From a checkpoint of a small mixture-of-experts model trained on Wikipedia: vocabulary 32768, 4 picks a token.
Below are experts of layer 7 (counted from 0) of a mixture-of-experts language model. Rows are named router (the router's row for the expert), down (a neuron's output weights, with its number) and show model dimensions 0-191. Each number is 500 + 40 x the weight over its row's rms, rounded and kept within 0 to 999. Numbers have three digits each.
Before each expert's rows: "raises" lists some tokens whose logits its average output raises strongly, later layers aside; "comes before" lists some tokens at least twice as common just after its tokens as in all text. This comes from a sample of Wikipedia text that the model never trained on. Tokens count by the router's weight.

# expert 7
raises: " a", " an", " the", " one", " two"
comes before: " the", " a", " his", " he", " an", " it"
router:566519487511494467494516521465468521495454462567513453493473488483499522464466577564525531436440495568515456505509507506490485439430532459512428502443452478517487424411471509459459447476487563526579467505524564401443534496520453515595534559516515432478491495530427497533470491480525508509566481542390500493468511529520457521506449518510417538542452605525502490459521596482463540487514520506488472522487433508519541567475474501466456481487526532501506521461514522467555577466560456580509496538478490440486566529509445518549500473477481494448441541543537473515442503535537467506
down0:507540481597534469495541534525463474530478542571514518480467493531439512455530527516529521402488499430530524502515508466527490493463510551532499457439491521420520494457522543475495517515511437528464490489463525505533496521477482540439498523503493526485455536492505500539530524490512490490436480469551481505448545491495494527549499486465506503518543431503570493480508604513504531476527542511491524443511511494513501491426476537527448387465482540433564488522511415482519454611562478490497511524450481497611554547515547475529537509576473583575392481487529527481406555493386555465
down1:468453506533502453492489490507447465469507527563535524443476448460549451502454493524565554539487459480413474482511499576485472596512502485494553481510579475509516562481476503504508557522479472422499554568513566436419423495425502450513488532521465502455536454473479538428554531553475465464492526503520477499493533475458497536513469501523459483466521485487484502523468499534465512499507497513463548528470469503506417464567515558496450414510458526448479566495492535534496435530493477541488477517462448542503527519531546506545498530566572566350573470519483592502529458504570519429
down2:397489573456489506468428475462487460420497450438499425501528517528556569442453426491500481487492514411439501499484522507512528460483489484510529507492467529516502433533526490449490485497465514545583509478508485517540492425483547470503533550602532418534457456485524531434526531564484440535467563518491519521499556466603421505511499529583549552509479529510529465505519459519453487443503442434448561433558467509498516518424535463520464534515465533531503476513540528461477529572476469523534549464485548508473516544502541476525505442461523487586511498469514486485525456466456568558
down3:467541512515485483536500502566467529513479516491491450448397501506462527555429468518484469597518521547512449455555483471516512532528510507519542492471503529449552496493576494481548469467558437450485546528482526537497559483443488484439473450499501501497519425489441510486466463516516486561505456538466438563478513486455521471494453432402387484448526562433399476535505535468618533509551553508513489478495481519466479486515510534550499447464514503486509482464456513481582508539493529441443439502470547524577490455444502424516521505459533581486525500422514492461527481551532550466
down4:455473559519538567559541537559475528504487486538493510473454470488560509572521546434493547562542526509533470501544526487540519489476538593471487514465502465390524466543537497477517448473540465470454461503573485502565520458497501475449470516557490426461501524472555563537549528496555581487506461572479510495433490527492536476488516549478519462521559578405518506464507555465520551495527474547542471504462443567498426524559489549503486503515541432488529533490480488509492539547513497505427446476547507470517474436464515522514406576480499443545397534504446486548494506478443431497
down5:447616493499539504467503498442508511476505508432539528522514475440451479471441484510389573551489483571573482450516493468503542480505524579527553430494437524507477524557460485539513523436438516544561499549437384523487446496468518514545538477482513545469526469459515491501508530433504553519427511512421467502540478477454494529455486533458447536565485579513476496531520412540517487434545482486505522436528451509487500480479439498481500520523513478533508506438530615553492496491569558432465498506476442570485501491486564553541503502511504540495505472473533513478553558495547514477
down6:496472426527528525516534487605446487427547431475550454554580413557497493560479474464443516540488460500508560471437525506472511510546544525415468545514507469530449461549506451528539454464540546482513498440591500508513484483540544460493563502503467496465503556468573518498477512496504476544537518467502479403532547518432499543501455552533521534502498500548438537460471493488496502483473513498553524435404512480490450533572484494498498453476485444521543539482525492501562534550507546461598496472493468539472500505553478512513438461499528459547440475413424531558537513569452477469
down7:510492464473521497539484463573465522509474540481556493541495437567489532427478485490518523523511498488450530509465501467482485482502542455492592496557551561344530550561446484537463471454514517456551530478483448480510526578522592515500491495486447499502545509462476451462537514471402479567538503520559476515503474458497509435559503520561476560564458509574506453542518507426524484481444508546530481478490495492522492493495497425500585479512478469495493503534466521492511486502531520435418481524533507480502459468492496474469550522464524549585520479447472501561579609480443537405
down8:501510507481551499508498482514500578537468431544513504475558490511521559446536500446481508517570482569477489501437481461458529471459521465528480420450448563451556463466547508483530449462555523510519556382470508461484480495492481464512565501497537521553461496513500511505431488501505505470505455456527395561485523527472421465533495471452495526496507518527519557559506522522584504459527521477414537509494510407507486513495459471492498530504514531496527552545498532530434521518462486487441476481509614455515432523521566626474450521505424529544436472413496462482504511478438583507
down9:517447521507474534481480541485507545528475483544600419517521440452507594508491480511488497488534439507464519497487474478565477498472469550465522487524498511518484494501525497513470517555488504503599438453467529449474518537525433445484545436476395536519475503443542443542483486585450474443451539505470559426524431445503534517500509502518491523473513487449502447443582517488457488512425477491509500488480492474521487438443515503555490435561495547473414479417508481546527485454544502427545463529445479602530523483537453476515545412480459482555475576482498540522484443508542507572
down10:476468517460433492523485530548535441578517494531455515537514594492535473515512423494528553530486500469459428501477520462451577541529584496480515493563522453479434531494457479524494449491557456496490465545623487541504612499527528413510492413568520480477507450499463524533527475487458515477467500542480570534472461530559552478499470467463502490503504547495452515526465477528495506474506495500511486440444530534563530575550508516488468499417492550480503475470438512529455461519519463427586505515481525481480572470516486542462418428507504457578458456482572503446513514515561459524
down11:470475502427429526539515544477470534439471471515518516466543496504529533474521573533530496500481479545447558578462419479504477493564467471497509478483520507542550509533514469456493501532489422502475472385545490594474510434587419470458513500479507499561533554556417504490461566509534500477515519496547442538562519503523491487514468447527603542512586495512543531435481454497566479482541495524407426478551521508458449510482477447506539476484489513500468469503533477429498473487462508500464465439526531463528500515556496566498490472428533449476477459444533427577498485503435560482
down12:494458527536527489524577560484513513503481509521462527478453483441478546549525491465450474416423485544508483561530533522445481530550500534513507518540532475563461496525455542508460544440456528405466505480452499490474449460465558433515514559534436517521512518500520504545495554487593448471608548505517442504418416472531441483525456574494528479555465358505519525454480519453504530476457473515459541499531511546511522522449513437483518541517516499499419529476510494495565526513442491515503445498546498417515500463491500459476442488484576515447535460471494527434471542472529422543
down13:395501495465501445497543470521527512494505568486496530430470562486438486541505600445459552468495520434456469494532439552496476509495536492441519519550469498574502573477496501514438496546549445507434455462455558531454490552539517471524555506476518396514496525489470467477485555466523482457474507508511422443458499518436480548499567522506540517499438457518520565508469453451545591499496522464486418557475485524468538494506537544554553508525465600484538500452457458544493536461559540449479473472521481520598464518519572482514530509529476554442550542506540532480462544499461520472
down14:537439484456478489407461486539609522476486452499514543534439490470546568568481477492472563427519535444423466425560451543473561461502553491530470485544531517487488527559470492559471523483596494456539435465493483511471555464548552413483556563573476549488512497492446524549505452502466534435552550513500485486535550519470543573548532512510558465536536467511520515529520510503486522546496553487475526562465553539460522549476558513493508505484486557460473410522535540466518539504472554448568481465493494454486473531478543411526499514551549453523514477554543534520512542485485487537
down15:478436475538488599541526496435430479461513538505466497490505522533506431517508490576542491423556417501459456520540500539431474532552471570502485554517529516375506520528504437510501480507480501491509522541496465508488534508528496414520482503534470538466502554444494556483519480431483515516529524554473508484480560541513451514487478423515472508526475533490535495481465551483468498492525478481550548496551494459487471496543427551463506513485571494440535453486465582522487442587467529499444470524546540541464458481478438544428468576510548479479524427482493586595570590504540472483
down16:499537493567445578531492541575530474574476536472479476426496515499492539526410389496498429467552536467505456470461506531477535502576475423527454504412558507563512427486465473508434539512512518503534483508595477465526599540512443466537502499498545536489498534511482454426564497468513485425466571491402516479537468486481504547485494494514548503510481581520501478468485503430474465463460497493495457483506504539478519556568487531443419513458457504502596397491482514547531543513472486519527511490574459558541476522509536515474521479536496460517455505528475456528510503456530514478
down17:506516471494518513450480471515419538498478474511542493500445525579557500428515420465487479493486598473512577483485499433568475545502482454450497558522553527454459466537513521479456381521472514508569508548521459501471500524493461534537502505441521455501469457448509568478436472534469507503526465473472508470500503485459489488513500545488575566513479418504533527525533448543590488519503443479500491475530484451550573582491520465484486519484488526497440469542473495557498527500472438530415530517518546479453425527520474500472535558477531425549445472465403583496540495472409510425
down18:463484501575514527450559478498509486527530522473485525430495567451541454539499500465472489492496511420475506529446469507487488521532501492518499493510525508507591480533397464515427453491437479474458463482512498493547491496535536484384491534476449445498548491519521484440514494486469497477508541527480483495497576486483460576492469539501527519480467445435426484529509481543408498523555511455537522535508504613605468532568469463520470616434522507488541539545466498550478530551427462539493469487482584529502479535429549399487560515527533483488529506506511495563572438532468482481
down19:493460559502483495532544501481443518503473545590502481566479515432477507482512542505409507463489523537556538542506503484429471506559458505507520475522563574498467560531547482466463492485478502429496487527523477528459567533460481457547448481472464510505517482550509536474513531504523481446504477502530551483475513585505464574575433489513472541486438523459517459484462508485465406501495537480479476497465518475523449493569523480519471517466506419521417509492493536573426437557584554507551557458503461480623439493504519462419458454506506524386536511449427481454469542493518526491
down20:481513452567510527586504512451523504460442506485528495490479545577415531500452509538519506570504540482453491515437526455538500495495465484500478478501444544559436552445465498476514548544423478507579471558504484498474418533421541539522520423522460473521470486539479479499432483539532513488505450448545549557440472497564539458514512509569478520506548517510508416485561401528517572480571519512574471473538548537549531520478545485528494434499570494470525456461550472440533526511504437497466530525527455505412548494488430466485554483495526532548566553495471510427493479475557504513
down21:574560531506486518551534521502509517581571427443494439479532535409440435515475522488486498545460516545552440506490460564546479510481485535464424532455458395527456409497488540502466485477433501504467468516535500494497617536479491473562525545464560531538519526519405486525471506541479472500566527496530505546400495496487549537530550489447405492504444472476453550504549455522471516493478582528512500497478500503478557545533486523479546448448544542526554506470483453468490511481474507541524469475433453498488478516546563492511517493460452474462540478529460470511512522509396448512
down22:525462524439567530453498500576491526410457487557483490528493498475508443383543462506520585533445405466488579501549513522451492580509510544516515457473456515531498538526521517562482521486570412563550539506513555478525451432510503529513539534497421504462526468487516527519530454459519538498490462482453450480515516513516524427518485533475527470494519559559544528521528508523561557519551443499540597487567516473541561499557565512536525554499440410495485605537508503464515492551526496484485454529455494517470442511513475486554512500510487544513440494454491514422488537465554480484

# expert 12
raises: " the", " his", " its", " two", " a", " this"
comes before: " the", " a", " his", " its", " an", " their"
router:551494545527523518530510472462511541509470422560560495437445485537480464424476586555515484471448456568518410538469455471512490490471514428477485495437463483554467417429509553466443402547456516451559509467501542439457530547520438516542489556481480433482475561558421528535440518496506489466586486460495463491533501518520479468458515470548415509523478557564498500472523610525509546497564522514526427481527487514544524552484414457501494489474509539505497538472527508478576512487548510534458481482478477422458511500504476509534502481459432544463500509515513482484484488523435469455
down0:524482503465529531531494482523493602512556515455485549548488517478469492426501541536501486544548425523497512514469478464445583501414537492518502442555526513483516543525473505423537481503524469508553464420469546549500477455525537468487566492467502484519487585478477542481436541494535469504529461488485461509492513568476500484504496460493488427542564443531494522532531428484589555556556480477471457474564480508552536502456462475555519490477564480563468547523355561469519561545418554545563529507485482536488453460430550503475459515522515486497508446454502514575502532546514540566
down1:487516532498479506466478547410518431466534535536521475542485512568457512535512483524482491482515504487603515526543469525491426434531469510518453557438504459519483474486497435497497544516493489472553523546450423476506419504500482456477432463499532513532493409502558448496551525459581512387448556509497444468439452497535462552427492533463508458450492450472505424508492438500467474500512527502489519463452534421471500496500563514517540540520533477500525501462555529528527508458570524446562576586486494507520535484448561498511474498552548520448511539515488479436468545514631531522
down2:532498534494476525558485528508533468527546526507479507496500500395496477485492466556555486534555514508500506505483646509512480422488531477426538505515434436488559534490479484527507415543514466525454546542413559521466533509527489532479510499494585541435502498513485523488534533521484488471444460462524565425513503405473591510529516488422495485497561478448514499463468482470436514484456510432556494493531512519503516399542509522450545528565475500487485542520445514543546473504547521525486428493539482566474511470417440542461520476448417544438586503465478528552471489546478503475
down3:471494422491498502551454509440459533546516577547475442528508465503513511521447547501471413527497516510530534482514526565525479548479566487483504490501511397555528497493496447533485501502586449470502474501501506558475475444461524464552503530589496497583478512474552497569483467428517449467480441530550489466546468626509478464510493465545522497527508522468437436452485496520560518489570495537500509522529468496498509455557533545529450527542505537452437571488501439541548505502536484482544444475514536521511505457454433452476489507522569489459498507404497444535408471460548411433
down4:596371465428479503480532499437470539481510518537449564489514430467498484535501483459524493482521529473540532522469429440571574543490496491570468483501516515540470475528451482511519427461455504499454493490484460463533519491564556547541606561515441503580514522522487463493488472498559555555515498518518525496552460482510518444499475551466504455514525530446468456532448520593445470520482554544470492501514542459515503510487464473511527544518556546578502536511445537495520521586490423548509472479515472461533454478517470460506485469400515530434456453528522453457484435584491463535
down5:490436499439537479455471541533502579521485444537518543491455439497515529474528489440462558508553475495476539464595461476535471507583451505466533475466459521518491524523502538511442490500490432537544524542531513547523554494530477506536495473515431486402487457486519505443492430454533541459489484548495526500450521533510566414527509573424463502476483503519499495527500494518580524457511492498501489467494489476491500414474423489486471561485448506475447437449543477500450462542515504510572524420468578460446474518546485476460537530585468542508380471464423508521412552539486440485
down6:476483547451555531488484499484508501441582456461488544529468577461576532495556418454494559528533461534437580502471572512446566453513503497540497478514497476491514517584497525581504442465512545471550514446451507536499472491525472450494506516470516501474540506470480485523575523527451581533510550465523506482506486474529455451521512487428482472518548510512494477555489485422438530542505537521402567506485553478443465473590500490542514498512483503462514537573496526479433499553455466501521592461489519489412436505469590456460426459488518434537514491496447455478536499474488574460
down7:451544532429541527497490507549517540556455523505442508528472513417487454441568488492485505503436484515508505534506564492496564499499493497439509501515469490506513460528598500453533546424505528551516546525515509470417519482481586450608498539536502627486499524512571460495530499422505532456532515485476542528448574516541499488492554537521467513491458507438527562448464482470573488516607477475499558485575483539550470556512432494539489548510508500505521528548459511491491513501485456481529516536511498611520445490509557480483541516521553505541549526418440477409534488446510513514
down8:449472503549502567479574527519481496548498525525436460489492521478524484485478478513463490614457394480440474570441544466487562530534537503536451533559467447618475457472517497438476478531518585440480499527519493437433468556476549490557523450498543507443440504504435490508533560497571528497521474521497518445442494501525452517488479585457445465529456566536498484508466558498514457465486489532519528503463482507557489565539473482547504440445507526536447497446471518473522459514510462458527518484481517493438593468493443573534449510482507520463535573455496572542543528493499547477
down9:417522509542513496565511528498573464534473472473514448514524484452469563584577523470493457499476494541520489501456512486548476521503506591533523507551506477458462507589423488476444509487503508531470432544460493473574480567527509474497496545500497474535504488550494528446515509587519535525451481488501489462497458441507479466502435503544455488476552435471437420483580489493526470469436524528491424502443529520473487586524450525484520491517506498545499442428477496538531517541530501441520499458620538536484533469518516485539498435499537469521463457558366456556499491501597547477
down10:545591548507507433429514554560523475537475553474554460521495463489433476418544522523508464533498483524501492475496517553458425475497518522542466502517445547490496502529539569437506548526519545504605477470520548524506508455527488501499527532545485544510537489511481520447472522481471469445440518455508433486484605481512504482520573524506509564526536524496544438475514527562448544512486478506605468541488449464505475575505388534462463482617467505468514541500483515502505498465477479504436515461492494493474489544543508515500570499490495561365446502434548464517521527531437455460
down11:460535464586500469456456500490504471529535515421423488538495495523482489554499486565603513499518514522499531559481481436526508532531573524493475508542512536408467527553504482515545454526532538494434545520551504531491497465507571511502501393485496522526498462444458483496510451514490518516518504532436468524495558482455502493508491462540533500567521505481511548505454516576454477580503495455508523537525493549521468394582482472442505448588408499443485525462528504469459457506588451444495519494491541480478525474390427490483481518493509549518461434447543514514389475442498454501
down12:546566498457508544526500451482576509504440516448452562466479458463503479499602495503478541482449520614588472543524480476479468560459469474572463516491535572556477493500480507442456501538511533435478496465512479508453541514495511452546477504497540464560537520448487482446497500426541547496501479519473483497499476471484408507429510483422492494522524504512530501465492510554498457509508455500527468488518508542593510597518485548450538499433498514510513536515520489505471429447467554468527508456592394426566510518586504556500486466489462481532495520451490420517566527432534442523
down13:484558557501519457576437543514462507395504398453437494499503508493483514498508512519482499561488517494501524504543479480496502510483446514510475516535524522588446501423533483493468505529483541498528543538509510507478504545488552548516468505554468499451444541480485530440536547536531514496457551536496492478456575529484462472471463437435550574524489557484485455533490487521468458459492498396528532501457434498487477565470545464455483511528498394524466512521528552471440502434472536523542506500473542458374523477514451472540427458499552367471488441573532525478446471526531561488
down14:435500508506485490445519540598529499491525516479444495475423484454506441471637450401506525489492464484497498533498515459502485530534540549540526564515528516467487489522546434501510492444558543467471529505486582475493492478522603484536463532506468506492487495477495487618457447520497481428534442547479528474518471519482479536484596524506517410516523522514513539509507575497443440507504470511502466487509463515558522488469557535496432450449447510487557467487563519535424500527542576522492489496460508507516468501485503523459472518496480372590391542548529507483502516513498519546
down15:550487556414454516497537485433498485501573496509491471521518542557541542460468387521488527521455464489481558508512436496506453546561518538470521497494519484458532511486571499479478400517490461365554493476487457449522451508524503456516508450524482511424455515530542488507482484549492523496567529508546509441537475575595432474483548450500540529496504502491480520485593494511492516417507404486528540472542497565549463500421499455484508436489471470475504461414553556540535480544506444529470516559491500487411534501446550486492511533469527510473528490550549585490454484506493515505
down16:493467475519533491505452454567446458513435472455516575515542459530543574503602456491460478449516528461466520489430482462505527494475562513489463476451518528485471451494526480564448512504521518401518507452535433469428532498520552531487505461521495517497447449477532496470548495549377533528508456429525524512521533531444514485463469496498564514558524482397487525461414522507487509519455490505523434499478518473543475522562521513478518513446542522481466385462523505512475501558456545572516556493492478337459518520535536514517553464517514475552498527501488507518514524498415506484
down17:513478496514498567546523551428471473478496557486550426573440542516510529422430545456539582584500526550518459536459590457508529528427508570498505438481465484496459444510487515502483474487510481523571456466499542493520560545480459475503470436450490528483451494564505476476490531554501509425483456541443501462460493524430516485449492479498424453480515567556499531583445437481607475437561463463510535478511549545487519536533531498499494505533486473517541555506468522501515509407550489535500474468449562491485491466501521590560494496462490435493504537458526522426477523473461535473
down18:464502437486495487585430479523459469487477436480566491479509543488564503421439457553472587512480448541506453467527564543541492459514493499530544463466464553414486443577518513511511506509495479499479456573560414499469447564546592420552510451487435505496448488491505523554543527473512463470513522535542470474482529562493505494508502493492507432537482448487565482508501484522566481488512496522491493505536487572484440485497420563483435464497542469506468566547453482522502498572489528542575510533467561529526489506426539496459475470437433469597520517472439439517551522491484526483
down19:516531472420469563518497465495445571517541470504500516516546515626479593513469447510460494522539531462473504500486489487473515556446524518542481539488504484541514586483526531497528445479494449511516471564479500439533550460485465458510476562489538459492481563493462485491438516506492592471437422442520456502451527472423487492470505540501502497553563504450525497607511451486534438400510411485509542506498501578481545515507526506479512528497499555501552467510517474543471475454424446513445486520569541494445490527429435597534516525448493470465489513490537514475514583479563516544
down20:551526559491463497538526486470461525455497439559469497459476497608448514535561408554564542538438504463527444416542494490512455538527515510500451501565523453531466563503418479509524525499466553509498512524520520430554481531555470503537512537456527517462552470488416530538494472457526544551547528464371452561479490520506520480538571529424399503558442501454528510477450460501483451556496481503486512537486507510497491574458528529544563451541483506504493461451501460495511504513546496456395473517495542487486479565536515446517525532471567493539463507496452543532498506552471556484
down21:453399425496466494447435549505533509457505466539453482489452502489480484440481492533501499417493519489545514506497475469437464454549503421509474482503478534547474559508450488553467520456584447519500534542538487484465475470464524487488489498505484471497523458467474448431503451575496453531505467478506624508506487464549502495573523517531491494484523414550482458488503503490488518487478413495463451526428512547420548479524498571467500557547518501439523446453471519527523547488505543528537497471518504479431463468447536535552543499526465388603515520490547486402491590489429529517
down22:458479526494555479493492458500453469564460498467542518485557468552521529459510522459439464539451492440468511482537549495486561456550506460554515532496524527524537620506494464510481484530464521539506477566447432517510436442520538503476464614419496467438485507503474418512508542452569518508484546510507462538497607496481430566531507532481533545471489459454465490524526475498513430498568502515494542510521506436479470471486504444461529509530435451543487428548531466459497494506481567488542429549518472454485485543524533510444565469421456458591437493502527499441465487579554528486

# expert 16
raises: " the", " a", " of"
comes before: " of", " in", " was", " to", " is", " as"
router:526538558525450413589473489461434473440555516427595460436507517512501541514505421527464512547551549452419560502493534450493465442499511542472495539473492507446492561525474492517463491446528505556544565494484552467475512484507518508493517505489541409498549464480496532500435472525529543485511543597495550439550516501449509575553590413516474439489494431493511477545521542499532519465431511493488523538421436561504540483525527525479534482525497500500434496458550427521463532463549565489464509505414477519521539548492513515509469478507538418488518540498518508508572480549496477496
down0:454488554474457547507497551513590488528535498535501485439520485489526458441498478435547546498480483538524436483459524464445488546493468507510574530472464479495583421548516557480511528502487541481488461555469503470532498472430451522528488493512487511471507504521413429456484483507516490499547488546543522520516461504431458582455481496561471503436526459451498558549399480446577504566497519516517528477544472499479533537488489504468618530546463478446565506479466567584498472542535470549520450419471568476542582445452452461476466533486533507535467409480493492507481533428480456509
down1:543521456489479516531545572575500503538479482447493520502447539524527457465494504480525464457486480550495438499516491507503509582527534407443455496558453501462563471456472486488510517505547450544464516496526485475438500525482486479532536457604518622477532504519520474532453514456520455454568497481460450513412490534492536517561506519570535519541494567429470506490471526515549413604500453476452484498505475453525503453499531562482536525527481408492465505553553449469524518491480547485511544463558502532471556533504512490578504564488530504429567499478523604520424461505557543515
down2:457490463458490495488514484584503492527490438493483450497492533534501482427538493462456537484489471495411508554479469503527493512504510532529507598563520421515570432497498537552529561479514455523455546455526541552452557482501532515510553523479631468564536515519520443522501496521515556524442522485547488460569475497470483491471519482489476427565574440432547567469517516501599546532456498441536526529498470506552500527545434539561464518511502454544511573462493463459514553530509556508474482489494513461458443482520544530484426550433512443573501471538548450504494437484450441515
down3:504534518516540461525452556561541436561557466511547539520504515445427484457489492453483548419529530476436484533468488537514498472476501543467466499507579465471526533582496461528546435545552496496502534457473554518397543565558488554462455467569537578540526484481459534503529456543570536530527531458418512479452502470509553557470492487501523501460476444499463493488499517481447471513487501510491579524518479483497512501501519466520447497436478528541509459533556601556512531501449479455491456598504477500481445518499483425552511396540496566552475532588508486508525487435531451468
down4:511452534523472511464473459487463484514474475461511473509518458578497400526518572491500515564420443522484513488537474520523469537538549521481508485482520516460407527479472496526553518490557500484488615507549451512533451418453523533521485521495531503543494452516518540483517561476448451457494499485397414525512514502467535555590475488493503490539452530518459523528477551554553552523492427523515505516569558489457487537514514527417517493481485509561478446490553488487536528456536462484404461474506555518462498560530498513456572477428549506436641447431507495505539539518493510502
down5:502518458499478527520519500498505512477423473468470496464490506531501497460522418487443549498515459572476644526499504545439462537516491621580454443480493545463494467386449540527525501492427457501535527514510507473540503543486528496489536520407521452548497486491482485533541500478470469471483471516481450538515412495476533521497614465445499479510497497541537547533515523518531502463548446496438472421548506501537534478457460508415546460530470481526525477582426460450514542484435491526499531479539518534504540570493478520554492542543519403422511513523467563480539520482520544494
down6:511524496466518484517490543535493511494541500435481486503466544504515514484598545508530457465556464505452600505493479478506497489570556430499499490499509637517523485493482492501539503470558471569531559497504507519502526432474565533534460505502457535431530541533577550540518521494552501554620511505539511514492568491464543551540475472519579469479514556525487501504443516585471487544501515484511530523467531476513501447508514504401474472502471485455544440509500543506563484475480564507443474486433459562531469498468512492461483553498448467362527537476513599510534519471413450482
down7:465459465499505479493498502547473516552537508500454541444505554597499589495539498540455490433517486519458450528511476488570481471458485530514515502501530511509540500488508439509503499544550446492496601480556581567538508548481448503549414539464503480487529427488491588606396480461510434471489538575540553460537533479501520562486478500536502513586488543536501520534475503544472533491514493534545521467465472506505516516504516512539483554510426511489531504502486515546501468515392473394492414482504471502492397502536459454510530464518518512456476507516515500523559546423447546424
down8:526553489483549499524515506483567529463520498477475474502480499505455469567486535562504477491499482511598430511484472461465530463460598518484431500500555456614513470517538495439427429580506518535518466603457534415482499535456489475538531463507488407561513506510526462515493429490493450546484523567418483489442446524482564509462511498550486537469477472504501453489567471456580510469514528484483503526474557539497521554517462454503498492539472540511572510509502467579575552496534455422474451541470573581487479469533491478521563485558480483453495491507499473494522530449527426470
down9:481533537517509453490484473524498458482563454507471445490450499540483508540579469537478438498410485551536467513515577482553568491478486543508537519554553510508523520549567479480505551446456488445456550444533503583498473452531458478502477485515513464541496472492509528556490461436486467523506544439468542528452500513526481563432460538552470435400445528529543482482444540457451486588511461523484456550509499535477492482520494507514497492583490497423403551515499517561555563450512516472539527530453504458459432547526495570495475529504521530588575534512549541467519457469430462566
down10:522517526429477511543560543484467517430543611538494476535459520540472462549522556491511470523526504535506491535497525518449513566463576467560478486469561477444499520445510479516460496533433487479475460475459500517488522555484551516486528490487430540584554476472519608486547522533488557499473548495501492517481502453519518436422498453564551476499521543524505534510431444540433514525496526587404481507546523507484419514448572552506472528517590525527477556526470523519487421531447481504487452512515467506446531483505560519541461457450528469439481469554535549448475495516591447455
down11:578494548507431482517489522575453463447504406435522424522558533520525481515532421450496470517494512472552521477505535536467496444483496585507532543506497463496453463523498490528515513486453481471610435499486495458481589504489461488481551523562564491416547501396531516548500427595488504467451561565530457516543505558466515525581540443413505423458539486492453539486483492511451504459523493507548544489503456557555506451555502483463555510509492469484507457481525505510482580508440508503458477467564506539425465483515481457510488497422504502557433497465483489480513513514503529484
down12:464507520516590467493559502443592517502482543534458578528491497483541514427518453435459446508501512497439512550516527430530503522554525522505506493527505480475547472592444466550526521508553446506494539521464544488470456559479494567468518553576394536503547502477543514457482446486491501493544479475520533533472436551502481423504385481547545490463519476470569475508538544516543503563525458534482554494490505495504459495521541552492475533456490556503501522513517479557523529560514436502491508518527444494451501403490578467490561460476447460397483459488494568456415481522472491562
down13:565479531573546457571455514485421540521503523512544491498455571532497445539544498505519592526484580479475476527462541500541516556436446527441522587499555475561473443510478548497476492532496435488506441510494514538508610500510456547515494608534572479418520456479468394481484497523498474522505560565537479530475557506435511538516528441522496495508525477503456509458546532505468511460490514435532512547468524511464508489494493466535523499470561441530490468493595423463531504479413423557460525520509491463492552447497434530521468510509537509589530518497562490488521480529493501502
down14:474456522490462551465495505462483479423499538536465446470509483472505485459486473427550521507489442499436512541540486481495527475502490521502551545460494534467524559483470508536490503547501463494507529552522499522606539447500551485479489518470502522508544468522467518463497474510466436432466561542519549527487467548496516539474594543488446483510510406449438518503539566525429451502450430563472544527477495558497495534470483503467466416481426478536515472478486524530418399519518549474425518517475476563400487497482605488506476499474578448489491516549512536506544441404462564578
down15:516527514471490502504497532559587504541491479458540465554469521448481534547531409524436468424446492498466491495536548527460526499500494514538572492498479540478508480487505531555519438472557484508615463521511450535512504398588553497610542428489482512482435561478454465484517471523491427486449480432532501468527524552586540500600450509482528490497507492395412535490484533502455500487487449540471545527453504492540522475488459479506546487523495485581499501487511498531484443537411444512549523486502428492442509496479471511595491497537519495580524455502518447471545510490488517499
down16:457501476483495481490517490466503593462479461541423464613526500473492533527516495444528533477470489512550496506494448455471489424502444455519472512454490504560538519486477466515494494461489548555424481530567567401555520561499441466542534507459530458511526542455515601496519477538504498450498535520483537417523458473537491508478541462559447479529490399460433462491556506495493420500477522473503435569437538467470500485496542501517505510477514552475519463493554556487427447456432525485519443492435432510465527503378482513521477560542449532435496502523531490560488508464492438493
down17:449521485436470519441480544517486493454492520491525460505403472569495539491411491486532514447575518454473604515526496485508434503527430532482453553475500503562505554508473487577467512504448431469516593518494569507472517446504482550526474476546527461464498548459497455465567487581535521498487520418517494384520474483535503546489454536483553484478536492493548513516520542542471472502530548552548527482474471519534565525516451486483455505511432603499485503486497484484462543468573583461470553540480482459471496512484490405451495490529436416498496508461566488516407519531485487501
down18:481547508489563523447557503511526449468497501529530522534523479511608518537575433506480485437542451400422513512424530515486445494555457461452556520533535453465530451410559498577409491476458467498489581454470562469541460548509477461409448508590530434474556471476527464517504549513514529450569529500489534468496474498547515590485529545454538489479489492504500494503484480490546562503561493519472481552527446472504492473490587474546465530490512499458444476484454528524487510488540463468473454498409536515479466532442536537525521535506514540475478537551496553490487467471571471479
down19:455520523546515501483503521518484476515524505490454551416418485522520500579473491522513439517496462431470466533516482458566527565527481515555539531499402457517550477483490504555542492455446482545458483488509497505500444510433570466512439501528520481491474500493535523552473533445492484493531504449505508550483559449520524455497539496482517441463491498563534530543496531481548506481465484530559469562494533518562476481439494592547457430490551525432508506455588435421524446498525502482496548483495539508506513450504517452598540551651484470544501475544448558447536503557425490568
down20:589442525418499459441518502558538488457518592605622491536547457410515499458467458480520518438458472481535521490451488485477521476498464507590539440485489535438473529463545418527531503523498591550516536499487419466477476480513537461513518486533492495458505454537505482518504424444518512484522511458488483477449419428564528442537513502498489432522487512483513518441470525540443472413514527470449478512483478460458451471554572525506463444491492492466441490488465533543503519548474450465474478442528470464455456467474499509466533486527451482478543545556500447422522501472526471476
down21:461475487508543522514523500506451495492494464484529627531504573442490550466567496497511499448641423502491495563464481452481502497499531465489503508517472493502462478454435505522494458527514442419422513429450565479513502483555504465515498478484552519489504508479536477512527513493502474448557427480548539469514459500444512473528540488554510442516484456512531506536490487524505457498497380529505513556586488450486485524459584507442511585503564511501429457498538580496506419534514477542513530461572516497522415533419522563496486579433509491490509482510517585482506502499519557533
down22:475432477494519584506509549480484506514510574468537462514419506544546450431508530436432527531507430439538530505571555535463515443517531537522575510524464424520581498516422495492467478543484517475458532485585492454537517561517491448436462547496511501488500468530527515494480524496490506541443533515457508516460501549522519496450526526531564463495466519521532569524481512622454516543470406530454538590474448525484448483458519550513475500529485548508547545512448563460514505458556519512539463520505464451454486540542471434519440525503594525437467497458474574516530509469561524495